config.toml
activation = "squared_relu"
normalize_top_k = false
init_std_up = 0.0458
doc_mask = true
Below are experts of layer 4 (counted from 0) of a mixture-of-experts language model. Rows are named router (the router's row for the expert), up (a neuron's input weights, with its number) and show model dimensions 0-95. Each number is 128 + 24 x the weight over its row's rms, rounded and kept within 0 to 255. Numbers have three digits each.
Before each expert's rows: "gets" lists some tokens that make up at least twice as much of what it gets as of all text. This comes from a sample of Wikipedia text that the model never trained on. Tokens count by the router's weight.

# expert 11
gets: "\n\n", " (", "\n", " \"", "=", "ing"
router:127137081142155150120141108113143152117126111129127138123103132136138108108108113156117120112069127184118159161109122152139092144137118067143105084126110134108147114121137083135180145113118064179125118138135145126124122110153134121127136122096151179085147098110153134091122173105116133140
up2:098132136148127128126118166120093093146110104133155134070106144098104140144075140122115127129094160115096104164142120162114129072093137139128135080145149137131126145139187126126138128122100112129138058089126169158156156110138140163124098151126139133146094126149163149127115126159118130139
up3:092137133180169151090176141133093132133150078106163112088129091160107144127148115124133123132113118118112118135118086131119156149128119161137121127090149103123079113119119102166111100135076102126151125139134130129099132122104161126138118099131117172120106131164102152116157162124143138195
up4:128139119172165177102157155143138131091154118139140152106159126150103134086091112130103121127152156080141160124148147141135103078101089134106162127136130094164112105139136118153129155128112121109132116099098140119128130100092094123076100101115068173097137136106134112131109114115141139147
up5:145154143182145081079132133098118110168118087113133117121151118174112132146140142128150096129110158175141138123162113133132133139119138103090120098102119133133095105171113134147146109165147116146123135135149162112154080139163166136088115104107107157115086128143079149127122149107120097159
up6:131124095088129165089125134138154175149132122110126107105126085129122162144135170152144092111117109129142137149133110088113120164136124109132081109142145116106108143153114110166119138139142082173081146117146143095152098170079102191117108137107149149139103129153142125122113154132132114093
up7:167159165155182102144129120129113068132131137117144129089143113140115127140079095151144160157109147093111132159151107076130137118132104107117104129141160170096113116129158140162126119146129111153132132110154145134138114106136121105161120125180121160130159099138124193143131101160118165129
up8:101144108130170162129138131112117133125082095115126154104123139120121140122105133133164130133101133132108122126151126176149154098128134101152155123130164078140132111106093115122080095152125120142079110108113094133155117107120078089106102127106105116076132135155164101080108117126068132151
up9:126186114163122099133145068086118098147101139126131080087141114158125142146152133119143152115108154128144125135147129153126121126146181132112070073131110124141133125130112157132131130115121130135130092084144154134124108103144135178075106131082148143132081123166157139121109129111123113116
up10:124130117150170159101137125124133118143108111118135155107130139164084122145132087167153148166132130131151087125109107114128179119167099126146107108097132117124128155145166141173139132066081121135120133149143104132151148111149074144125108123102120130128175135178157182159142141140139135108
up11:118173094134094119108111151121148133138109085121107136104134143157156134168103134128120149130126147126149138167145196127114117085111161141103133105104130059091120156183155103136120111147162133153138134181116128129154129081135131113153086146131123121145144135119163083109131145125139134148
up12:113159084163132138084160083129139107154102096135163115128125119170109112100120095109147110130114100110141083147115118129141121159134126107123126104059114125118096133151117146146158129084140122124108101106179116137154138099140175104126123121145165141115139157133112115113169171142100121170
up13:172121135126136179114159138144157139194124105129135141095105089124150097112123114117106122155120080110100108154171149123122139146151151125135138141117154123166154135160107105137161085113121107104084178136172145133131120130143128133118100196126108156099128108096136138150118131107159115125
up14:105129113116106091134150089111143119165142109136107121105127128127103081098157122121130125122136146155104158136165082176155147135063141122148099126119109162117140143141105134153085124082113145131173103101115084125143125106126146105180145126145166120107116080084097134126140123138155118138
up15:153158134157181143112077132078099084153107121140118154132119083120116107112134118100116155153140145143118166129170129129127086115142125126120122119109137108108116159083090116108145123108134132082126155076145128166148064125148096125135133151157086155141128109155137113124102128146137141158
up16:104158123169172153123164098123103098102093102104120148112121084142158149093118069125120136163118154167099120130128123124149122138139098128134151090121154166137120142128131093155120154139139084137109133093159136155132116161155118120112140086091145145121146146134131082086131174118094138125
up17:191162175171122132116156099107143126129146095123094147123118092156083118181138102144164131140136125139174140135169135126146096136133173084118132098129139138115133138146149109159118109136123101139116096112154112150155090140141137166123105102106127128169139126119143139098118167171098141122
up18:130171051126126101105178092124140134145146097141091115111138128129091154137103123156146150167117133163142109115120098122131116123111123116113115098153156119111175170095131129122162146122144091128108131112096122110162142104149110094154117151161141145157116151170135156116143165113169143153
up19:147167126129124115134133115145122104093119094098150133096102092121125142117146160118147123136114101121099108116158172124146089132162126130171095109138103104145131117161102128134126120150170092109128142126145157136095129184155147143058125144152161191105154103105145140112143118145155085136
up20:096111087137083132094091079132160135116113125090098084121122105172135150133086190139081112158149157132127119090102154084131131140106156116100132120117115144113139104089153134161124119103155114107100143142148109137103146153135127130137098141123123134106124127080146123127148132132160103171
up21:153160074126161122083121118138119160080166078112147123125124113137084083129100127137119139121172124116160108108160101115130118164151139134131155134127150147182143131101128136172160102138155103166112097143131152119124156109116117068117141136152103135096150118089116153135135128158137140125
up22:133148117154145129088121148144143119135129086168132147122124125124105163141127112118138094085120142144118127146145123121144119132106155118172118082186109121127149087161111089133123114118153081174088169117077161128151136123128130152088180135151130162162114094134131126104078143114119119127
up23:169148098128154166086143106140113111139162114161145091129114048163113165130136179133149092143166101159114128140125133139158093127147090134127095122124128129121133098158115117149119102142156099125124141131123146110126120130150133158108131151150144119101104133119173160126084172151105102153
up24:125154127159176115104153138124136129103124133151123131104138127113146106097117146118103122131130121123126114150166097123162129154154120105164117101121139113123157076103168082153175151136080140128114081131130130184143120120095117137108086101148150163106120122106169163114114190118152154147
up25:166171138158107107095117122117122125136097142154162152137100120142123114139146133093136117154118131070108156117172114192149113137145151124149128118156107100175066126152088108125151128119148118127126120080130111152105125172145090123102141116091160142136090118104127125129103137134089101134
up26:136154123094142127119140092124115091169180118161142115086148090163116139115111088164116121131080130095133103155128124113107124101051115136134123146150107103149076128172157103132123163137142108140094115132139138135137117158134125136126062158120131110133133125110139129079126148140142108122
up27:110154102121158149127163130112123154091136147123129105105128113208170108116081115110130129103137140120171118160166143188149070138148110096130147130161149134135115121120116091126106115147113121104124092103171173158112118110160137090156103106133145157122106127102140112124120126115122145136
up28:153155134151145097126135114097085135137101122123131125164175105139140106145074151140142067172140115164109098106107107148102125151121114153096083100155156120079100082139156111137147109169134111140084146145130146132110125103109152145113141144144149138087138119102143115120100114112121126093
up29:150159140138145095082113090141133112072110190103119088115144114115114104107135196114142118167130142079117130096146145131139127119118079086162104103090126117110133138150126083139135126106137112119101145147143135132117108129122141169124146113130119171121111148131128168120123134149071119128
up30:160153153122157168142117151145115124149116081105129165159088109139125115143102122143134135114137110146089102093150143158114135135142107116091125111095143143096119092138139072164122162126153097135114127151156142124098128125158119071098098149153176125162136096092087153127113153140095133124
up31:159138127127146127086146110147100135128148141118134090138174090141110122138117141132169114180142147104128141114159108127105092119128138147165129157147177109133079139111087106178124088101094146162059112074141125140133117140122143103173132117144151143122133126115113138133120145115161118157
up32:158151085139131140122124133140130128132101088104137131126119133176126106112087151160105124121058119115115113163189116138168099155122106111131166120099111090109174141156159137156170138130159109167090116091113156131123172081133134117124095132129137103100128108128139148111123118117130110122
up33:080107136122145120115118160146143060135166120122138074115123144147121091107149133126164117145104146174117104130162137127144092146148133119125136133154112120116107132107158138100090106142138111142136160059112151114171128127178124065114137130128102150084139110106131154139097142136105146126
up34:132193127118164097102115133081126106143106100096116109133147091123136134111149178119140130154166142114116109137151051148132125147109140128119147116137129114176126123125148136171138153113117175132124161083140139145156076141118143153109117130144120127145098098105121115139106187151142140118
up35:132158130159113144152094096161143072135124121117132121142125116138084141114140125187113120134106103168140149119149131119085128134153145105104130129166136157140125118107143093170114149118121074135140120141163149123110112168100128135149133086162099173112135117075117149079154149100142159118
up36:156181135120122095118149128131196133123138143129118098106115140136100148112128146178107132154124190094156149111144168134105082138146083069111162141156119116129099150149145095140136128127113129156138113119161134133093113143101120150101136153112130086162133123120081155123103145114125145139
up37:139127116125114138093182133130130107129145116127121093081135073197112099150137114127143150131132105114146108141096161112116129111165125126131134151132149168125110126131111115138132144125085117133088090100124147129106133072115164060116107144138140136087138119144163171091133117125175127125
up38:142166133148174112080134140125113115130118154123124118148155066150108133166133124125099113164088129141123128131124136146154136161111092117137130117129130126172140174100105137152120176181153075150122128125154158144121160146093131112160118136139119167150106153115109143076097162140101123118
up39:142161133165110105167150087131122143143122123157098135078088121156107110131154145181135136146092115177149127097149114129108123129117110119136117118109108111132114109151163079124096133118121154140098130096136088160087121117131118125086145113148118167098123177126090097127138142174103124096
up40:115207133164143104115155161148117103153138136175110122102139115149134100119139145106146121133106129097155124153140129109100148158116126118132117134079144133114129153141144094155082126140107128104135212154173104100101125133136105088128118125131133163110120118132131108119138088123141125188
up41:093160107154172165101110088133161132137143127110139138102138137104142114101156073153132103159151127137177145141117156108149157154078131155187133081145124130119141101144148153118146147124090126117097155142153121127153157108116104121107114114160122152095152140105133166164124122112152103148
up42:166179157176103119125141086129138100146146072126135103120090109131121134158141161128094147156139135117116171133097133139153129170137144151137135149114100111127107134132092103135089167116115114083106114106166111149120109128125180136136086123099142136163150121090107140143112126147175117103
up43:119158134192143133107154136153178089156125119122131105107137149156149145145142157143130114126129146160145133150144123140154118153117133134114117103124163111140074118119136137066102139164135089166132133120124165122149144143134105148130071106112109153095072115139168118136080146170138134150
up44:108139051159116113147104167090124110139125163135090124171168138150146114159142143103125130121134194130134096150159142127091136158135132125121117133100130117182101089132139097127111139121111109115143114177127119130155129167105112129125088149135109133095090121114144147121166108165103130127
up45:122084105129094113100132089142162107149084123133123077130138126109112149111115111153147114138132140108132136113148118141124118085162137143117114094117144084105151140177146105121149113093144102094071095116118112116129107133144154136191095178153115136122182124132112137133127178125133102144
up46:141164115156144142121151110108075104134092089133127065118138174178104115146144131111142103168143131135107109110122079181137122126155121123135130146156087136125098111096139138186098120161142103134113136136161155087146130124114133131149122104121162165152130142098118136117127119173135115148
up47:149136114096126145112119139122133142121098128110142086071116084123102129129103128128115164119114151117095150086078093137142102082133099128132141111128183107142088105191146148118138107130103140145104164123143125140151109133158149138127116137124145120091130106116159095150089139104141144195
up48:134187097157167108114126158149141118131118090133120122108146133131123110111105165103181165144116102116148118122142119119126121183113142056137092100153143122182071145124148096139108104136136116112118140134140108108114149139109140123140108092101122182102096134122132114142137176115119128115
up49:115117110117160094123104116144117135129123161107138113080151147130088121156167139110144117113159110133125123167089126175108103120093064150116150144112136148113131131121110146148142146170118130137099141099178157129115153141138086121162113140117130150109156115095149121160094189121167092105
up50:114193096123136089063116131141134134166129169090115122117113102176160114134160096148121147097155138133117153113151156168102130141136096117095144138124104155143109127112109116136138155114156137118106102144107142100134111160100100156126107109149082193129126123117123148107126168143119126152
up51:151151100153115131080131078142132118111147090134160122099149109141112124107136121109119123192139174098162125089133120124140128124093136142132116150135141095155096145132173101123139112123150108131088133133156153128155084153121110093130076123196142116125089091130127142121137136150139168114
up52:126160135086151128114169068167117118139134115128147127139164149180134124147150125152124147154096115137154161194089111157105097157122130112092130113105160137129161110098177099147114159150131088115111106090143149117143108105127116173122117122140128128123139090136123139157100151115148151130
up53:157146129177145134056138110128128118161141139138114150122115173154131090124076142152116102131110111111170132080130159132166112146118122138114148142097151111138098107084145129155172160123164105126122115134151148155134093155137104122133075162171124137103133138134126111165119136130102129091
up54:148175132155133072152153105123098129122126147154115139096132113135155127109144124150175140160108147119113142098133132102107132111158089170143072113090139109135108128150140089148129141131113109111126145145146149090170111122134121137094110172119103112152107159087154135117116157201111117125
up55:152150136142136107088159130139119157111097100140120103116124088150114123095119150120155103179117101132138120145163155142119081113157184088137111082125119160168110114090180077145095096095141126144142153140133145159153099124161120118125108113145146116142111155105127119126092146130115097133
up56:124173088116171120097131113109145146110149173108112129084154109177142094127086117140144133137142116149105127148105098110153113155155143123121141136109131113114154107091130098145155143166151084145116124152151149120130130095110097088099116126075158121118135173115131151136143137136162066113
up57:142128166137145132105136142145148140139137105136144112118138142184155175158132127152153089102109171138078160180135118171088124122107112115153158128130069162123149142140135097157134122175113093114137090124135140136131136161088135133110127113165116148172113120132136102144142136137111078106
up58:173117119159145156079140140130161105152110109110086106121150147148155127097129129150123182106176089130104119107116143105117112145127142154132117108136128152113126114117136132143088135147171108131165119144109155116132126089122111133117085122161116130154145181093161135079117079085125162146
up59:122148172166109117140172149167131106123086096131143133119128130171066156086150149145094107138096135149141160164127104121143126144105126149144087118127164083074084139120140110150101130130132148132136120132151159143092156131121150093112121141146125154140122131129131139080138139127114185136
up60:114128128122112124080141167141137134127150089111104125106126109170105115166128151121099148085157149127117099144093155138117130144158163129113144180135131114138138140116143070140145118164092128167140086129142154083152139152144127128149106165108121095094117110109140117190122170168134144128
up61:112170150154141091121127136071111153141107149135112127086130116133160163122113142114110067135153104115144066119123153161099134109157105132104098103141115133098092140159146142129122104105103130133154150111155149132099110142107133136071127111147108127127119110122125135142158077173167092132
up62:118178121157154120125101143145141132161126148098100126120104102139097146173120167144192132102094114144162174131126130117117137125081093102096099104129148093100120137160111144126133097136123142134097150154183121139132120100140103141100075101127130135109127158080130128114152144156122159137
up63:089105148086185137094155116135117120150144118159126136098109104133131120113159130098152110141131147111137121136134157086124149143139140145161075139149149112164126140098127107170082101126119111143112106112137120136118100132107121138096105174132121107131087071141133157145176195143124131109
up64:103147170122136113088125134112123106134102058117111116112131125144127143150117151132118121118145140150155069121147140137126115143140117081128120108120115154154121062102118075134125139131111100122136100087102108117121141146123106127106103119141154131053122125133170129134112171154145195120
up65:112121080153154151114155098114128144105111113133116174066125106170117101142088116150116116143099092102128134137117137159130067155136093064103145148164136124140099159122099121128134110139129104166119143090135165167117113131133129126132130100119146137101149087119132112078135156111130114122
up66:146138110128179129117150128112101117117142106088126148106116155167174170116131114170136165146113151136094129151129121110128063114153119092116158126119130091162143140132149108117131107160143081133094112076116106135117123084114162121102122124105113114118107099115093096135099155136078144151
up67:159158106136131096082091117192126140133152112109156114123147111135102102109126161108115124102149134118142118099174143143112114174093149144122118114141137139149120122137108129189097128135117155130146140125134131068181119145106129101097116113121116159146121083074115181141121144108125140151
up68:170155097139140153101112138132146111139113099088171155107125100156101107119107133123162104148148114128099167104146164098151137126120149125126097126149151096129134130202151152155088132103114128093133157111148085157145120142148130136118092141116117138125135118099122128106091173185150098135
up69:134164100130182095101115166118160114158143093151128140064145134146117181133162162151139097154165119148141132116130123117150081157114119139100135156102089133131157127124144122154131115171130136126125151128164167120096101149134108141108158140122149085104118111165131128140111159174127142144
up70:133145129137112092113109108146138128128118125081178134128122099154124109151168129120114149130126128124161150139163129132128123159116124155163120095098144187127102119168132110156121116090141133136096140085143110123183182114133125127115114145118122152142104117078090159089164118089119111186
up71:147159164158080105070165137158159149104162119093126115126156122142161174114126113126109106129178132092124129165120121103117118125131133136174133138171159117144133081134160114131131117151092072143115124107095149095161127104131104150143134152087156159128146134123136136136109135101132104116
up72:138165085167129102121129128153098118120112070156093133097119093138097141167088143103150106164182146092084108108100112139109148160143124134152132110122163134154108116127131083128156158106101152110131117106137140158143128119146134094126081098139109162112119112102118106111100129135130134170
up73:161161150126113122070111129113103131145112119122135157087132093145116151110163139119166120157146080087098173087133131113128094123109126101154125149162109104140148159127120137105165145149142133101141102116155129101130105128105113158105167143156137134104103148131151077148109094143115107183
up74:131168139160124128099153089145148103147122089151159144097098128160125144104174149120110097159109133120142152113093131128133163135149159129135112090119129123183138102145159143154104149140136101122109100142158099114145148063140126112115103099103147178137162114104100162090125109151114121155
up75:106160123163139161081110127130099115138074093108115135088121101134118134143133173092131097141077136128141095120148149146143111118130108134102109101172112133151094118093124076138153139135179135110087139136164121126088127118129153139132084136146164164143110132100115126126118128162142091154
up76:130139103163176156141140123160152108118146104076103127150156122173140111157145121167149116113109131113125139124132135141131138122122176104136115154184097143128149153142155115087149117101149123129098130104106135181132147171114111163122125165124126147146123199144141117108085168107103127122
up77:135158085146109086094156140128128140121135122143149137126129146174133132147116146116140097136133141101117135074142149131147125147163176112103127118149128103108084085173115098151177079103146082141104140135124121145163068151122099137135105116122096157098109139139141153124134132163121152162
up78:152115176104178122131124110158133116143144076106148090111141157108140178148118156151152079135090113117117119147118138105109145125121110181099119145111126147126160182156126073128124139137149141160159133097140127142128111147139135109126091141100131104148154148119129119085144178146117089131
up79:122160107150161102100132084102166145100132095149079128140146127124160116128145149090103095134145184141116145102128120145164098143096118153100114106148145093107158093123155109110158125182096108128091124150156111142109121109106106140112141113151109147141157113099166114099086124131106130149
up80:144141093169165082084138141110137145132163134161090138111160093146106100158153133109131103128152134145135144087154145130172142132147126110160109124106129094183107122169095102144158151123116102148111172097132156158147134155149119105136115132122101124127078107094127120157084126118147134121
up81:077131105159139151106101113152143115107154118103119098115100126144122129179134152155116149152161126148102129162109133113115150141152137128142112146142101123117080116130137121124132119129113095136056139130088154117095135115111185116145135138137162171119061166118137153115100139085126094153
up82:163202114151116106107145100122189122171144113129080114098113121158119122111096189113156105106080113114127142150122130186108155180142155122139131123137129140092127143143159139125128123121134169103147111134139124150118111129139100087105123161118116136130118146147104101141143111131091140135
up83:141152115171121114087130175161163102122156127146122102090121112126096122084114122126145119139107118105141145105131132123094097130123107115137124097164147132176107066135185088128095151115100124131166123115134139131139147136127165144119113132146113087150085155119112123123081115133157088169
up84:116185149112120138115103102103142165139118118133128102142158175152126101130123126134170145152131142158157140114145132149096108103174117133102140126120166151142109149137145078146156166177127128141111083077162123133123136113134141118121096105150108133107155135140165127131142115068140122191
up85:164120097156081117106144125198119142147135136140133127083136147150130124095120157119108111153120128113125122154104169140120094115118122162133117124129150136114107087141162120160146174136078102088136107170114128151138115154151118147142093135156075142155165139100123074128152109123099140112
up86:155127140181147121099136119161145137104147106093102102121136089150133156105131119135127124157129162112115073148102119150114125095158125115073113079136122103173105138123155114169110104139121113127105077099185154141098134098132128154128119162091114154087131119118139128095141110130122117100
up87:140151131154126140105161096116127130166105096156134156145103123171103143165143135171118105151095142145142107170133099165147132110125095114119185127135123117141109087115120103150151159099117082112107099137135148113140114097081177085169120153109129142140121131136169120159100132123149132158
up88:115213109146136161097098106116091130165132149094135116109136102155121143121120152144127130126111166142115155125168138160163171126137117106149145101146113111130146133173120148137071089134141132123119162122107109164167109100143156128111082164130117149118135163130133123138122110161119166105
up89:149137143165150149111174111163158109140136105117149126146164134171068098092191118092128127140121153139137131147117118135123107119150182140094133120155149142138152145131200138138118162118137073166133121130108134117136122144145139095140139110099146149140132097107151144132101112097108101144
up90:110150116112123157103102130136146121085151106141107131121164128158140088140141117140106091147163133112169166135146126116160150129117127105136131116127155136101102127124167111122151156121102110167112116089143164145166139104136124151112081097121126126136098192102141127052156170116154142150
up91:137130095143126128127119123164161123172137130105110115117157114150152137159180162149126155140144090127084152151173153129170154157098095130117116104079094105102104082142167109170089128149111133120104127170118140173133150147129152133119112161138130143125119141096124102117155135168139126112
up92:087177135135137123119124135114123102123077107098161112075140174168119090071103122141135133134130136124143122143157127143124117097153098148092136125098134165103095113103104103140154145148142081142156146134150162149124125114121095110108084075146143130132143130120158123127150089154130151098
up93:143133133141152097112114136120118138117132122088152166108181150117118169141127109129121140160146148154138126141140098177126109125126111098163159118144140130080075095132144120153087113094136131167056124115122148118158097125125097116098162149153118086136116159123150129135104171153093148129
up94:127129108154133135105144113119121147109114118142122123094134125169138161128113123154143102111149134143070116158153069135130118110133108101150111087170168130094165146133156113117142089161122129147102129097118126121124123128119156139081133112122138194125136100146163112082098167113122063117
up95:146175145157163089127139131140123117113118107105130105117132111114138108125149082117118162107118092155164125135160157157122132155098157094090114101122145140135108126129130093155111131137087145118124164104176083099078125141102118141107090131127142154100119094064080128100135116115137121144
up96:143181125116127148121101098132086155182108100146159131097135106100140109154112171094113116155108121125152114143167108130117094137109122104089087123120148136130111096168169109138138134113092102156115168090146136130117085116102110124128110128152152148130098117129117157104113138135123129200
up97:149158109165126129082135096104133152180161111146077111084176127114159137159145171141130120164109098101124127132161097144149094067110135122132098157151106132111106105159146098140114103135110131128127151091132145132115097117138115133155126140167150153115111122128134149132158156110143153169
up98:148167119125160097078111099130106127088110118128156144101144121162136181117127146096112108169120104103121153120120135170156117148116124126109146091130081122152095095163103135173105141119163141145123107148170117144129131139130141148126118147098109194116127145101088109113171112132138160114
up99:150119146120118112107095113142110143137141144116148131161091140141135117151180139148119083157139102195104160154122133147130120115137166069090103180150095142079141134142142113132143146115113140107116117116121140132147094109109150091075110093110126093133103116129124165161085150136134122135
up100:108169135162159122129128148107137143113109143103159134114173158164139130127150134117093120120145114120144095106141169130121134118155127105128150122115105077154083114101140115134126190123153089113126134085161133106149102128080092127101109080137118100137125131096150126081123184142137099147
up101:116090141136173109103130091115089117096141097131105121051113089167140111122126131158107122165142114099136107127108133094128100142114130116156120093179122108143101138129142128107156107163151107130137171083136156125137083125126121152095067132148138132138096112109113109128135139143139149097
up102:119147088118177118138119122108133126153129109159150121155174113108132129182104151181088117127096128114151144131102129162137113166107122122095105088161150121103128139136125107135132166118137118145081083143122144153172151101161134145115103121157122171148122120108156066122104153139136152143
up103:122117145150173156141130097092112099140100097125122170092143118128111156101095136135166150138144125150114111147125143128091108105140090099114121124150133164127083153125167096145103126184144098139118137088164134119151125091111105141145117164093113130133145137149109106066120145134093090152
up104:154128142133108135083141127134171139169134135150117108118139132120139164174102137126164136124086135139084184148153156131104076154128090122137141087146091109098157107117119128137125127150091106115105110126155117094155128158117152112076127090131130165111128089105169141116119123114114106169
up105:110136133140124138111129119103143129141188116130156108119161128143123122124100096164124160176113134160126102126129116115146134117104134081148113129146128085101137131159141110134192115120128097159070098105144129132116137101078129088118165178103113171164159119173137114154149150131111121143
up106:144158131159135093088132159136129093147121115131123122119122153149138176106119148129174099176137166123156135097104126110153109144125141093130098118150115144125090139158157115147116098118088156084123115055129129108119133164123122146144126115114107153161110126141132140101145105194083130144
up107:105175125133184139100154153112151137150143149095146106092131126122156131121109154107109150124086115135112143137147149095083110162128109142102102105117128132110116111152091118115105189136143074157101131104168154132154108077117125101104103141119099119123133118154104139125097138169119094159
up108:120159151154166139093136076163182158116142107079160120137127117144157093135111149155104127120135177145128122110107117117106127124166124120103112102098085103106115133168086116103128128100150130153101147112151137155135121107155095133152143156124108176157097121120111083122112101114149098119
up109:134167102141138132085137105148155161139146115114111076113124116143108161111116120170132101132129124161141138132167156173127138155127098097103108137112127111151117086163141099137140107098068113104123086109149177099133121130106073156102103154139146140113073146134125133124113144105159131146
up110:163132134129130095088150143151146156128153108153123119133117125175113175127110105109148091111117128154152150145181131106142162081120093108120107135104127071127112114123146140130109124105167161069107107150132109147100115167138149142099096168151090142146144132075128115144124131123158116136
up111:169135093126126134124106106133108133112149101102109129090123105129125084140144153117130092112124113123130148165124143139140130106168076099152134165160179109083134147083160136161164132130114098155110145144111158118152139135156084151117094164114099129116127157073145127146135123177107135111
up112:131179099126150123058131098125140106117151149103148127115127138152126181169137149154114130132163140131107158112117099130108113129138130100156132102163149162144096117120138140109136109130154122140099096151123125113118133133085123122070081171094122159158148168137137163131110174123131099162
up113:132181106120159113132160085128130101135119088094106097157158096138124136114109171141130097138156090134096130071137128117072137164117121101116133090135171101140149140132139099155139102138106100163087118127106133161126106152137094108105088143119134127115118165091115120145119155156113139132
up114:132166114133141131102108142115114135105129135101135110153113175172143169120184140140153113113122123114151134135080098158112130125147123073126133141148137142145086107123176132143150164103153076155154121106115183156125117104145078117135093135136132130141134131091142101134119134170146075129
up115:128177119091129098125108105124128128084109142156136104114129127132124141122164172121084084136131149116092129129112110144114130138151134155133100095128154091189111133156111106158145124072126094139086141145173163145113100142124108140108104125172123119117103084101114114137110128107104116179
up116:175119116078141119117118120148140121149081116149119108140107107150136133118105170115124100149125137131109166139162179074086119134131102133098127151139081128153095133133145138170116136124118152125091157090140175157114119086137114140093118139102118136101132139133105090169135163155100129164
up117:177160105142144127147150097160173084145154163111127106118145110147093119089106108139138125111107176131179119154145133159122116114169138106086149138128104165154148115118141085127122135132110121128153114121143144143167136166130099159116114131130095116169129138092151110090104178119128154151
up118:173135122115143149134149108145129097138132129131138077128148172147063144116189100135147127144146138138181139121135125161112110102152121139076121127121179111110140116107153106141107120143094086102133134119170137121143145152128103096145112112118090144125151110084175130097097136118097113123
up119:116150111147109155112135140112139170143135096135142117105133135118145131125148169111175176121128136127139118144142080114136081145161115119135082120161107073156133135133108107090157132113125122180133112146146160146170124107109138092102138096106129132097138136097181096131124150152157071116
up120:130142143089109120111119124145135146133094138113145136083141097137174117129104084140112099169139097110159149118111124120085113177119134138114107142111128142168082129141112120146124123114176139098144116105129163152129107159143108138096110154184140159165132142085130095117099141163114088173
up121:173121125133090152092127135123146147137110095150115161128105125134168109130121115135161144161115137161186098101159105124141087115111095108129076120110107136149126161131144124145105144114129137152122137118170153133143152152104080165142124173163071172154152103118138127142121137151142107096
up122:125156057157117087126140089171122140155145115129125122115123159124135139077105130188122099140077117160107115120145147143174078120122131143131132108119126142123141136123137111162138150112119086111131144135114139129136134067163104118097123127130104146143150120082141147092074157119139141128
up123:144117078170148131111134091138093147106138108102141128137097149169118134133137104160121141103112151121115144163141112153113135099144117131076107118155161065128132163144139132154140110142125095110135090100121146115082168066130138142087126124122095136111140128121173162098089142119143138146
up124:096152098142176102159127121102106152131146091141142092153122142172132096163101143162160099101109120143145118138120103167116125127135104089138144143157118061152165106129086108179139130143132115129140098127169097121131122142172101121154075137130119152146128116139099107140141112126137097114
up125:124156078155152134082167132149121162123129130087130176153174135155158137118102139123123110154101133119125159154142133135134122139149125119140118126131181122128143178079101140135145084073158127187139151129151135164135113121136165116122120104122111150143156159142138176113128126091146146136
up126:097123146168146088128141144138131118113092079151139157132123098126126121167107121177128112155103133142133117097149181107103131124131138126141132126166125071152164097137140111122121161139128112136114115113151112119104073089064108137105156129094153163129128129127154163178130147102115106144
up127:116172108125137119097158128093117091116084127119158140121128091157118128107124180129130150183116116108133102144089111150103148087149140115130133088142129137193133128103138120137128100085123155130160125101172150114091126135124131170129134183104122134065123148124094129133138133136109143147
up128:127152106152139151084119120095109161137122084131131149124145167167165094159141118148108124157130161143135150135117109117167105145156131116118156149100122103138099119145137123126116156127105148142147099163130102104135096099142118094125118145106088165125082129107144118100104125155204158178
up129:133182110107156079086138100135145147091139104122115143138165089167150106122122112129137107127104090117108125108122121123142139151129123121142092148085150091119175146114139128119173124115099114159087125159139132103136106107102088134152105148145125124088146124077112137118108184154129152096
up130:134154086158112121089098108137152115148141145099080139111102114149151154141137154119132117181085144128131131144088104107138097126180117115123110125131132161128132110161153118138129106135146092142109119137133130131113129159125159140095105145052154132132120112171053136146111167104118133132
up131:185173105133189096123143119136128141153124148092131126093133108171117172106160118173128150161107118115160127106159130103123122120121109105107125124147090121140107133080108114167124120159117161093096112127152154104152135105131105117138125112117125125110185131147116125132093096128128114185
up132:195176148192137113094121128174090119169158122130138140131126125133128102129154133142119155153104103090155117122174122144170120105111113116157117096139093160117097127141111090146132145106128123161104123125127139079185111133141157090118113116122135147129143137153128126136155108153115158103
up133:102152101154128152076134121134137127087131075131096105101120122145121163164099102100087095120117125091125132152111138145111084156133147087119176097148158137129103134151121107164137104152110076177149130114100148126133142138118097118126118118092176161143138114133147115100143148103135147143
up134:106152151144136111079156132150164121142126112163128102126154132115085158120142132136136122156116123134151145136100145130112154087138114116107146085107168127121123068122104084161147153132082105141131108152101144147139075085097125143109153143121124142097146110117162174122092148115186115128
up135:175150060204148117121167101146122124092171137112127101078131101115143128149117071131146104105149122132129139120115117113109146124148120168132086127154167106130165164122099122125183142144114116102091112117142131102140144117157102100140135119113127163117129156128131140136125107135132111139
up136:136157090125119110108127100133152118134150096129147144125085155156133150139125084183134151124132124167143149080155099150121126133142138117118093153118089152151075129100156108116158114172124140120115110146172129150174113110127114182086121120099139095113136110144118112152124129103097080141
up137:128122127117167134133064112125138105154127155146135122110112131150088113119136156121119149141131129142169131137131138100097186126125100084116087151151111194138107122107209113141136119137112095134130117132140095139088103134137089157095130144099108095122127139094144133106133151114122081139
up138:090160133147124164145073091133131093121115147087123126108125129120117124157149159176112112153125110120150111126107139093101113152169139134104125151190136092132109131167158122115135096121130106090123125142106098115098111137141108146135090139133135133165091163115126169069144166103148124110
up139:149149064116103118071113116144101111109135097142119152124153110174143099119122116110112133123095143108167120145116168130098168104098134146101114087146131150118142151167150113174135145130130110119121124157139113148157119107117108098106175165140098151104139090129122139130126188123161136092
up140:116160098147136124146091149134118115145126092110126104110147116075093133126094132089111160144106104118104126108162179154148132123107111103130075093121146113153112147152110074137124135124095180130139105119173146158160110127121119113098089141143139128097122136136144093073138142137136081123
up141:137076098156105134114142093115120168172162123110114133124090135167140177115156158159167115144102130099107123125100109127113143167158136104142120119146141145141135126165099111129176110113137120155092083134123110167090131135095141128094111078102146143133157142104157116141118139083129131108
up142:132149101129129144113090114155124099126085088088093126136139114145135153128116111162142111175148156094118121095152127128109161111114104125078144110092109113135171141154136145128111122124161138139111096093123127104155103116163117153139136126111105169116159169141116168134146194110080118100
up143:128175079140124085103145086101126130142148126111105160084109123156111148156141123116108111132175138114107151092147132132137140157115101122117130115113135107155095144119129079161133147133126117108087103083149166129117146147139155156127089154065110132122150101096148150137136123177160108138